config.toml
hidden_size = 128
routed_scale = 1.0
router_cosine_scale = 14.0
norm_eps = 1e-05
qk_norm = false
attn_scale = 0.125
tie_word_embeddings = true
parallel_block = false
extras = ["capped logits"]
lr_head = 0.0153
schedule = "wsd"
final_lr_fraction = 0.0
doc_mask = true
dataset = "wikipedia_en"
Below are experts of layer 5 (counted from 0) of a mixture-of-experts language model. Rows are named router (the router's row for the expert) and show model dimensions 0-127. Each number is 128 + 24 x the weight over its row's rms, rounded and kept within 0 to 255. Numbers have three digits each.
After each expert's rows: a language model's description of what the expert responds to; "mostly gets" lists some tokens that are sent to it at least half of the time. This comes from a sample of Wikipedia text that the model never trained on.

# expert 42
router:087133171140081146131129152093125144160064140165129097095131152146117129121110116109110131098145144141124115124131152118108125141158129101114146125146124151171132126149103118110171143125181102128105114142104155115113123101167147100147172131145152131123153080117113109136086134111146155107102166141152147168181130110124181096133097157149132133139175155105093122110104161124153159121143
What it handles: Clause-ending punctuation
mostly gets: " :", " include", " includes", "—", " including", " ,"

# expert 5
router:108144119154140122109125134136145164140087147126089153062127137140109143125129127109158136134139095134081128107122113140140167145133117091115143134111066136117119108110118160132119133100150099144152149142165108130114100073107114116143163114140139142113170132135129173102105148086088123069144110132108146096134111139163149098111102121117165127124157141153130139121111121086144156093204
What it handles: List and table separators
mostly gets: ";", " ·", " ;", " →", "rou", " \\"

# expert 34
router:139110098132163190140153153143105111154139166145122108141106137164106142107139182134152095115154175120112154147120148118110139124129133134147150110126068115188123136126131112149161104140146116160159098148124121079127163150145146096113153100152093131085137162113124158116126120064141131104098113107139124075093131118090134133141163119109140116102118153137116126135123121128080102096121
What it handles: First-name endings
mostly gets: " Thomas", " James", " Jean", " Martin", " Francis", " Paul"

# expert 48
router:114121122113119135185102118134099141094152095094126103122097159162117122145154126150169136136113130170105118118144128143098135108155162147140120103090105091102107119102109120103046127117129159130120144113165125134158167115136121104119106101147123104134105127131112155117123179080146141185150123153104120121146158140130143171137145123135090111143116195114151140137110080148142110109120
What it handles: Inner word syllables
mostly gets: "ti", "si", "gi", "ä", "ser", "ta"

# expert 18
router:142163180076151187160167102113085152160141125150103164156109144174146145074090109128123130126133129125100138120113111147127080125096145117143139151101101096087130128097145121143103110133139142140100124134117107184141148128139131131150086101169103160094163147168129136133140130131137127149154135148131122102123117107126142179111168146114084128156134141106172142129129128143102138121146
What it handles: Syllables in foreign names
mostly gets: "ke", "go", "nia", "ta", "line", "stan"

# expert 44
router:160123157140155088123156150103106121113141148151120113155181121135149129134152100120147148174111079112154119155137098128135129129145050099135155187150128082137139099151093091107150104130110099113128114112115145175126135086075124103113139118095121125108117151161141129145137145148073127151117109126173154132139122125175158127133126124121144117118152080128136124123114167097122142115146
What it handles: Dates after On, table rows
mostly gets: " January", " February", " November", " October", " September", " July"

# expert 61
router:151139152093148115115129107122125141110080148113127135129108129127136111119134107100133112128104102092155148109169096127125114105134105141132129164121093098078121112117174106101148127140120092167136113145159082131135165142120127086103182125097132110104102077108099099146147094126104169108097149115119108117073135122135140077156123119124152108088120148161141124120070102112154117143166
What it handles: Table cell separators
mostly gets: " |", "OR", " ENG", " @", " David", "|"

# expert 40
router:172120140120143124142142112175157122145189157129113174099131098103140156100131108121125132103094141079101124135140120148147157124164125162141164142169153160143166086131149158112138175122092138090163149132062145155144129122111183115150116126110176144145106148104092153132134108104125088148127152107136120113135090167115145121116117103121101131126119135106132155146130145130163147144135
What it handles: Word-initial lowercase pieces
mostly gets: " m", " t", " un", " res", " g", " s"

# expert 58
router:137139143180187161137149137120145105139095118114104090147158123124120131138100133077142153135150096123141089113113141103139150133152141124091154114137160143185102106108141125161147135117131133151160126130141154146116161103111102147119066116092081118125096071147118142139139139158095131163142144131136103099123113110140135145117120139139130099137174074150116165146152145142115070147113
What it handles: Capitalized title words
mostly gets: " York", " World", " Day", " Championship", " Cup", " League"

# expert 20
router:122143155094111164111129149117117112104178110097136124147112164116129104120125175102079132127184103158117118093071131110108123096112123129107110123126164165117118149122106148173105137130142143125144143115138105127129062167139143119146106148081075152128111145154163084121146095115100148135150080159149126138108083122128127176144118127124138098132164095138136140105153144132132112128130
What it handles: Noun suffixes, institutions
mostly gets: " government", " Council", "ations", "ition", " Assembly", "ment"

# expert 35
router:179146097126164109108128149111119135156077133140120128147100101138136122136114182131144150130173191113132143156140136146119149168148133146144158105133141086131106120135144184125156171100167162138144154117108148109117155146145145106096104126144152110127081119138150149107119121107143051153132131126143127070121161154142140102134138108140110099165099120103124140144113161147153141117142
What it handles: Name-initial capitals
mostly gets: " Le", " Gra", " Co", " Po", " Ja", " Jo"

# expert 52
router:179147088122151124103166154152129105139111126095103092122112134125141087128159096116159090130127165062156095098092117124142143115168099169141120114134132107129135094127130178198160120092134104118151100132120182113148156130147166114148120120132123104147109104141115137095134149112147116137148126120144124127140123118137146149154139106088144134157140122125158161133122163091186129110123
What it handles: Proper-name first pieces
mostly gets: " Wi", " Sha", " Pal", " Ku", " Mac", " Bal"

# expert 24
router:123159141159122128127111093147155129129104150130118189124116155141118106141109089117114143170102110054108131145128100117120144087135146114129096139125121118092103113103134090076158170123118099153130124093169119110139084121142123076110133136111162096120152105133088126149150139094091113093159120133124111117114155105158134134136121115097134143101137146162103124183147146092149166121152
What it handles: Table cell separators
mostly gets: " ±", " |", ";", " —", "  ", " metres"

# expert 25
router:101112131153141087131137157144112135098110155137114090115098125137096126105124169117109121103099136165072157154134128150160162095084152114125087195117144174136107129123103125112093123171102130144136175123132175129138135089116099096123167116146103159126125120144141133100117155092130157139158120143146119113115117138190127085101108137136172127117142132092132118108133103122149136159140
What it handles: Math markup and digits
mostly gets: "{", "}", "_", "′", "^", "+"

# expert 54
router:125142103129146148130123144131091129142164126128147148100088126112103118129121119163169148130092125168100132103116098167139131169151163105110193132153145119120139162123153155098080133134107080143127156118141142116132124148167112149123133136152180145100112123144114161126138147120136152090155148150136137165150121134120105170135141129084082141103094116125160051166125150139103149140111
What it handles: Syllables after prefixes
mostly gets: " pro", " fa", " des", " do", " stri", " pres"

# expert 38
router:151107126142145113084121114084126112110098121046105121169179162112129162101176122119082139101123131058126111137136127142129144115125113117078162123128099116105109097120154146066141117111143098113153109120157136124158124125120139123109090126126165118125112146161105120107144092117140110121113098143112128143099168136108158139101129109159133157154143127144152122112163143090106120100106
What it handles: Determiners and possessive s
mostly gets: " National", " his", " American", " the", " national", " international"

# expert 6
router:107158103124127092116129134126113134135145145117113116140068146129136135133130130120100109136111130155111173185129146131139145104099116089173104163127159105141122113122120126141134091159118154127170189156110144106147138124096144123099146136102135152149083159129133140149098107091170122134119124149112139113111099101187107055187115118183130146121145159134145116115100125120159142112138
What it handles: Digits in numbers
mostly gets: "09", "12", "16", " 0", "13", "10"

# expert 50
router:120148132115117102097115100061096144112146125109126125126177133121146122124169110105115134152129119107180134100162129123137131094144088153126154116152150129134119114119130081105142138073112110100122089145136150158138093128092142092124131134120112150147110156123062140111148187129123108167123137135162132120123134122119113111126082131197153129111176161132134118120091155118142122146172
What it handles: Table row starts, list dashes
mostly gets: " Total", " Votes", " Candidate", " $", " %", " median"

# expert 21
router:150121098152123163117134122151145088126140152137179137135093149134141124126121127110102106139152151127174093101099127122121118171095141175084152113087070148097117179121131117166103132165142143175116133132163124115112115103088109086124114131102130117109144076153165095129152134146156154097123094128154126139112115102099144147097143122140192137113094096133106104123128141136119119136138
What it handles: Name-ending word pieces
mostly gets: "shire", "ished", "ington", "ery", "ary", "mond"

# expert 47
router:103109152097109105136162161105103122097141091132124110141124148170126142148134138110177138117125161108086146091153155098185150186135164133117089108170134113132138141109159115131129180109108125102119148109105124132126109122109177109118135133095091105153156131149153115091135116119096118088146120126124130139155154086138162135131111140178126117186137113126100122158120121103101142116083
What it handles: Headings and line breaks
mostly gets: "=", " Location", " Award", " List", "Scientific", "Population"

# expert 45
router:103129164080099065106134111141131152103094108108165117151157164144136122078137108137094134140137103149163131129118113141112093133125135137110122141120136129124083134125109205121139099093127111119123087134103109168129096129101119122166129133076119153150150098130126091101123096135154135142123076138123124152125105151088120135152094132102139151158165110126146156088128139146143110129184
What it handles: Of and prepositions
mostly gets: " of", " among", " the", " surrounding", " between", " Among"

# expert 37
router:075132139109104079124118119151123163112130154141113158146158114121108134136125110123115119157130136158130167126153143134178126134150115166097133158133160139131119102148056142151139164106147142100138125154138110094134132149127114127061142124119093141159146182162092155108131161150148150146105145131116122082143154118150165180125110156167122109083130130141168104122122158110128106112152
What it handles: Infobox field labels
mostly gets: " MPC", " Genus", " Coordinates", " Species", " Sub", "Scientific"

# expert 59
router:153166104142155143098122119114122117176107129145072125143148130167139128090087149127200158109113174109156115099141109116111146092135120149135111137099101167093121119128168096128088103144111116191114114144131114087139123087141133141123097098118127146100121143117134099137089129121155124074142124139130126133096158132100068144122139172139128161149138131143146125112125136150163120106117
What it handles: Apostrophes and contractions
mostly gets: "'", "’", "ove", "yer", " You", " you"

# expert 8
router:115083115099118068170162097114129078123091143161128118135113155135127117121162121124135151136123169117133106114135122166133104128142129131094094139165109131146132143117136125115126153117163124131129075147158094171111124091124116111169108116159078129146142160135154126168167127135119160101139121085104134110160139165153105108147111122120144132182124096145137088110099175101139170115117
What it handles: Locative prepositions after nouns
mostly gets: " on", " in", " during", " from", " In", " along"

# expert 14
router:112158131157103132140121127114116125106089098136092113132157171152148127127121155114102124118158140138080070160150141108111122163123144071101129140116090158152154111131127108146161174210135089110141106149098116152119142127141115142121165109091157115167158147111157151152120161087144130127116159107142161156158133087162134124114151116132104110135151119114143115114157136104144098128132
What it handles: Sentence-ending periods
mostly gets: " This", " They", " However", " It", " There", " but"

# expert 51
router:114159110135205119146141118105121145128193118153116085162142134113116158118136127165151129130095124119156150126144097126130161158130123139125122140148097052102100125142149133136141131108134159101129163135138162141136126141136152129150136109123132107128122148130110159124097166097160128120126138115090130088167121116117111077123120102133141119122172144111168134164096083168146170072139
What it handles: Table pipes, hyphenated names
mostly gets: "Se", "La", " Lo", "Al", "Mar", "At"

# expert 23
router:157086132123131167157128169166139162094137123169121154120101150095111149132170173132080120134130134129142125132117147119144159116146127191134134101117147133081136147103098142104180132150093135123125112120141134111142138146130189110112154140130114132121174151102114102121143084173102144135129098146116144156104109111102157164138128114117173108099140117135116161121134101171098087098132
What it handles: Word-ending suffixes
mostly gets: "ator", "ent", "ative", "ators", " Angeles", "ational"

# expert 53
router:141123097130202151091154122125157141127099132178138087127121141155102126123126138104132108117139173096180117097133114153124113105131140170147143109114109112161099146118136101175101142144139155169107143128081114136121128120167116118109177128126111132125168154098140082146147149112155151175140107130142140149086143136142167115102147132135131112087172149130145134141169093106105135145105
What it handles: Name-final s pieces
mostly gets: " States", "ks", " Philippines", " Kings", " Islands", "ins"

# expert 63
router:157126189095165166108138145125157122121170144098140177109167132128119111148127140113139145111174099123129127126097112144109071128130103119122171125134201158126124119150126152109144140108123129120126119102090142154095119128128094094145111125138134128152104088106095095124109118136109092117201115129152156152125126115137091154107118124109090088133115076142111111156087131133140118123132
What it handles: Abstract nouns after determiners
mostly gets: " role", " land", " law", " business", " story", " decision"

# expert 55
router:114157098134182095149157129145110160148145107151135142117099152133092050119154123102113115142117151091093119140109150119146139127134156138142158126111096117114105165107132143154124096118156131083140113155131123146131182146124165123100166137126150138128147150147155101123162104092157133129136112121094157146096110137144170116105194106122170139112151179104108141127145140159131152147116
What it handles: Name-final syllables
mostly gets: "ka", "ć", "u", "ić", "ı", "cz"

# expert 27
router:155151078128121139097135128120100128161124125125141143049162111103141125141108110156123125124119112178138130159111116078186106144116154130145118128103120152159120155146092078120111115145059146151144158142116126168114133126134102117155108129092140139136102116159134125165139137111150161072093112154115118147146116137114116163116082084149130117118102127101147104141129105140147084129123
What it handles: Mid-word syllable pieces
mostly gets: "ift", "mission", "board", "year", "unk", "ilt"

# expert 2
router:104147181164143118117159082110129106129097161149154152113113150128163121119130074106125146134125132116173163157139162135154093078146165095131080127123118142150146092123123114087122147148141148115146098151116121132137094079112137106156145113147145137133077125091103114131133112127123124141118129123129118109121139181104144101119100151161094152101111129165150175107111154111153179120110
What it handles: Numeric punctuation and units
mostly gets: "%", " ft", " ±", " mm", "–", " lb"

# expert 1
router:151139090150093118163094139148147125105147126148144097091110067119134147098121127153158106126101114114112147102141135145143118109148109115155094107096154088133123131125139154130077159149134142118116134120121147117164147176141114157128154119127124088123073134069129101118127137161084123172146147133125110143118131109120124135134142117116112139103100132058141158149075106095107089108084
What it handles: Mid-word consonant pieces
mostly gets: "ç", "sl", "col", "irc", " ren", "km"

# expert 10
router:142125147099115110080149075133122101134150116161124083147108139154116140117154142114145112146144123134121146142116146139151170154139126106129085137112114159170123101137117112152147104119135077088117147116116134084105115126146093089138163131114118140132140145129119136132129153129044127169121129122151132177128121144161126077143115125196141123144092127164079129147159144178127148112145
What it handles: Table row line breaks
mostly gets: "\n", "\n ", " All", " *", "\n\n", "\n     "

# expert 11
router:099119138163100108156140114098153128155105127168102141176102105117121113155091132095108136132152142128099138132114136115149147111107164106134075101133119096144145116119087127177131170161157132093147154139131097110127124116119118181080115127160071123158138108141163144115097106131090140124152135151120168079117108085148147130127124114175149144087151120118126123095122137085146112113117
What it handles: Coordinates and codes
mostly gets: "″", " JPL", " Records", " States", " Ltd", " ISBN"

# expert 17
router:142161118094140130120144112136130114095115087121118151140135156152047155145136135160139106110087115108161144101183113160131139121119134135135156144137135118126109154124113118098101155153094129140132181131145144081145132136117123181109164106133137107130125142130176151193143109135153146150080156121116105152128104098143104110146131142132112122155080147141176137090117089126130147096106
What it handles: Mid-word short fragments
mostly gets: "t", "off", "et", "at", "it", "ig"

# expert 60
router:109101130090138136136108142129138157121147155126163146140114090158110130146178138135126115123128118156116165115144098139139100130124132161112064107145141096130113131118102105169113171099137147060138140131135128102159091169157098171075107113134121110135123134125145129124127138159124150151118158119139158104161099115125113164161122144118126063106134114161104064169102126150119115105139
What it handles: Infobox section headings
mostly gets: " JPL", " Preceded", "History", " Succeeded", " Species", " Coordinates"

# expert 22
router:121177152088096086124118149132136118158123124157089180128093149124098104133129155107151138116135112140098108119125109152121158115126166131129121156138113178105112101112119131139155104180125181118144098126115133157134132078120147117159138141136142151134157088129136143110112083096141125126115127157123126147104094157194173160077134107121173152135111140155140106117163099146128153152112
What it handles: Closing quotes and brackets
mostly gets: "}", ")", "]", "”", "\"", "$"

# expert 7
router:124087106119110116109125089099135100088123116095106109176137156142147129155129122146093136096128098073099154162136151135107135121104052154133154118127153148127117110120124158100153070127115094102110111133104114170099125148111084091125112110122151101103120144185114135124119153151165083152129094119148127136112120124129107138144087139118119136171146152139129151083120150105130119130152
What it handles: Determiners after prepositions
mostly gets: " its", " the", " this", " same", " these", " their"

# expert 19
router:120125185112123131121115118088162144115161115149118080184150104102121126134134128117131124116148100152147154159108173136151118114100145143113088157128145156139133109111145126157123106116172123090125132100159107148138102148120135153134097115130096094150130134185105102141092172094120111078134154142132151076122097120162135157083137149175156146095144085137136122157097126120113126115144
What it handles: Years in infobox lists
mostly gets: " 2010", " 2021", " 2012", " 2014", " 2015", " 2011"

# expert 33
router:100094148148101106128120111115180129137145118109149142154150122145140100131113131112147135126198176134162150119125117125109060127149134119118140089145111140117123128151074096164143112121143122149128122124145122148126113151067115155164097136145110102130102148145156116101092111124126109090103122149165129137164149122115099086108119078106104092148106101091131120148119123095147175118090
What it handles: Main past-tense verbs
mostly gets: " made", " became", " known", " used", " released", " played"

# expert 16
router:150102099142130157141145099156092153132153109111151175096137100118125134096134136131100135095135142120114136122109148070145122124127113141153070101066103106110146131111108129118131136144129175132124102151128118132125158112114114061133123147117134148115165123125157061104162125150159168105099123131139134133179141145117132140084131082132157128120112144152111133092156076154105102148125
What it handles: Inner word fragments
mostly gets: "ific", "mon", "nic", "stic", "tic", "por"

# expert 29
router:098067163117088122093118089149141137112113136134115146106123136121141131150116103098172136140180161164089130113125113130127085145144148112122140110116136149121141153141144026106131109121122115115136126143116156157104116126080115138153134141185141119163135138122158106128107127133133108081168113127145139136159161150116122126121115113118106140172151132102118105134106159117178155148090
What it handles: Main verbs after subjects
mostly gets: " was", " is", " were", " are", " has", " had"

# expert 26
router:142078127130130118143159112112142128155133099160116112148138107091177105123105137141096124145131091125150148171118135136181111123128113111128075152158128098111119112130121145141149178143165091140126123111123099121137129111119151143128150111123140094122119097122178113158075107147141158141117095134162154085135143115176152122152142119149108134127157088095174160142069133122115158083103
What it handles: Dates in birth–death brackets
mostly gets: " August", " April", " March", " January", " November", " July"

# expert 4
router:124093141150123156158139092064128118107150122166114150129098105128109135131124147128066119115207120152105104107104087092149123124101142153132134110129127151175119151126101122135144124095114187113150116121119141160124143112144147135134092138076122142134119114132128116109169143108143149083164116136125137144083115116119144111088136131123150118081094143160154153143108178109161111130145
What it handles: Kinship and mid-word chunks
mostly gets: " family", " age", " death", " father", " son", " daughter"

# expert 9
router:177098122119148139126125146142150119117113119136130138113159119122148112117127142088143152119121122134147122129125155137127110080104129142121132129159116177119111110085141112134053104111133087122159129117128152113157139135071123150118140115084114124122138109074162128164129110121112117138115152131150149085088083132142191186077107138160085158133166114118134126146128155111116074138127
What it handles: Sports competition nouns
mostly gets: " Championship", " Cup", " Championships", " tournament", "finals", " League"

# expert 31
router:137142128118148108155119107143105152118135103143106119131102132132070127148125119136119114147049101154116171147139143114165116107159124127153132176142164115103162088114121144114131112088108135086130167127080146151155132164130129165162100136160142119108119120069112168142140135099135108122154141153119125141168128132151097150098103149123109131129115175112157128151092097178150115102122
What it handles: Syllables after hyphens
mostly gets: " ri", " pre", " mo", "ü", " gra", " su"

# expert 0
router:149114123154117139095126114147105142106134147091113114154146125146134146125116069158162120120090123132170116135120129113158113145159120155143152123132153155130140138138110085096145071152101089134139108131128111123130136080116127123133106120165150121089096155144114158150114139166125082110181084106120133161094152092108118115108107123105083164137118103129156093086104179112152144164144
What it handles: Determiners and object pronouns
mostly gets: " their", " him", " them", " his", " her", " its"

# expert 39
router:078142169112125124148147146099110115107099126109122099149135125107118129139107139129121162093113133158143148137138124141108103153124152139105137112098127138144140156169161124110168115118099089159134128120109095147114120124112099100185146103145138138127172111128144138114132159089152125147142167118120125158102116127109098086126145153059095106136077108143130078114120144079166196153137
What it handles: Conjunctions and as
mostly gets: " that", " as", " but", " they", " where", " it"

# expert 13
router:081147149135166128082159142111133149111104145125123140144115178103126107109097140114126129073123136129130131138135134129143129142172167134128100158140110114145140088146068160112089078167164159127116147147121142057105147104139152108119128127144116107130142140126146078106082141094097147137175100136101125152109109130117176112162111114131136141113112134115143148144113160114133145094093
What it handles: Parentheses and foreign scripts
mostly gets: " (", " ", "("

# expert 15
router:139119121134078157152113091121127156121144131087100111128146082141121106136108116118131102077139136117124127126123143156128151133130150133141124104105175178142123110137125161118118135120100150137138120096115105125112149126126099140110102140109137117118087125099117062142174119161132152083085203139131117158193147144129122138123074125086131131090124149177129156142134105133106093105148
What it handles: Arts and adjective stems
mostly gets: " music", " film", " art", " special", " character", " ph"

# expert 3
router:104122187161112125122135140148121152121120098166120113132102148144122127126151108158144154145116073129085156083166134130131190127146102123102113163159151139175118109128121118128123163120125144086130176143123128141155149162184111108132144132106156131141120104135110147132118117096120094130161118124117135113094147107159176074180152103148121158130148123099129116164160085107110140127120
What it handles: Wiki heading equals signs
mostly gets: "=", "M", " PA", " US", " P", "Ex"

# expert 49
router:091121140104122138126125123115120131121126109115066099154108140108095129142112162111156122065101112112158125161158106147122135116089136115136125136138160172136149152113111088137146132148114114107146121102088147142111100130100145129128129092153180110104135140157145146134120185072165109164141155120125147124127113098094089086138133133070104143157104112129119114110146170138160167158125
What it handles: Clause-starting subject pronouns
mostly gets: " that", " who", " he", " which", " it", " they"

# expert 28
router:137174137145106125135124122137137101156077125143124165143104143157110090134120153109140127171143097078115125138129140140121172175130155086126102111175044097146121102108138122111170131122178140137149105119129125126135127092086127125143131128100128096124144120142139154121097109100107123120110111143151136136117137086173170131127122092110185093113141134146096078133143118121134116116098
What it handles: Mid-row table pipes
mostly gets: ")", "\"", " |"

# expert 46
router:155151132163219111133112145165140129138116091146128061136105119168134116117154137124092117103111154114148159128131114130133166088146076125156146111116151146108126149098148157164117149126138154116103173131110113084116134110153118101093154118109117144115105097087113124114153151153088151137093129121147111134134164123137117106125173078147115111114099161122126126139122101154111120111109
What it handles: Name middle pieces
mostly gets: " Bl", " Rob", " Bob", " Lind", " Sch", " Tom"

# expert 30
router:172129127130110110081108080103097101095175140089151154110190121127124132127133141111125148112133147147171101118117132125160126110137119135132148159131191139193181117150124165145190107138109145089107130109094135140128110106152094127137096154124124130155158132127130115128124129168113129160144138112145131114115108143149124123082074135095108116145129134137115106099079152100137130132119
What it handles: Position and quantity words
mostly gets: " all", " one", " part", " out", " off", " some"

# expert 32
router:112121143114102116125131129179188146128085128161113110131098145109114112150139138107084141086168109094123105154139114137118140134110150114116160143137076137101092098132114150122136113173136103149147104160108128164124107113149165122129172128183111138134166091136136163118105134129187128134130129128153121182161129121161085092128130142143112109169117159147107125131101136139111168103151
What it handles: Clause-separating commas
mostly gets: ",", " while", " ,", " and", "—", " &"

# expert 57
router:106105086147123137131129168192116125126138111124116130119147129132141116100173139129135173105161107088101115112150142129141199143116104108130168116121113101171098122140152136121189143174109139093123167160108156104148121134151137162117126137087106147123118136171155173148117113131157126149103151122108118111083115128126123135115125129128157146185128110081145146104147090106113154116110
What it handles: Single letters, initials
mostly gets: "th", "B", "C", "G", "F", "Th"

# expert 62
router:121117136109104095127154125124145089141119156131149100107162146148158132095159113144103135129114166155097120149119114145116132112126131117105102106152099121187101138118158131113145088135171126123121103136162098109147081141120128144181110095128055123116094156116155104153121104128127128127094120134097112145149126149071143085185099140131117135147172104145120142072109115104146112101138
What it handles: Relational prepositions in titles
mostly gets: " by", " from", " of", " during", " alongside", " against"

# expert 56
router:158075125128105174113121097079133091092128153126113145109164134155157133136116148131167130104150141129137117142126140133099068115140117117121129115113148171097121112141158100116143078139122068154145092143109132151127099100108079123154128126163123108162119149123151133146133110133127151070138154147119107133170105130111110072128102154107105128116132079118126079134113164148125125160123
What it handles: Verbs and linking prepositions
mostly gets: " such", " including", " against", " like", " way", " among"

# expert 36
router:114151137129163132130148149120112111160137116112117119158125110113151110136159128149158150119168156130101113156099149120142116149154131170108118107106096038139103124094155158129127117134168158161162151141116166119106157086098118101136113120113138108105100098149172170107137122087161113111131135103113130058113120146140112147097137115157147112160133126102097125139125142162122102172110
What it handles: Pieces of proper names
mostly gets: " Gor", " Ze", " Young", " Ge", " Gon", " Lee"

# expert 41
router:169164095105113109121115125159119127148107131114155156101102112179116094136154107161144134134086150141142116074132072116103130168162160128159186146122149143104119115141130108136079074112132148144107106126127101123120177098157114123097113125114122149087085140125100087151137142134121155110137137148152139107105151099118150110119129131137125150153117135124138126092145113086072126091118
What it handles: Consonant pieces inside words
mostly gets: "r", "rs", "wn", "ls", "l", "uth"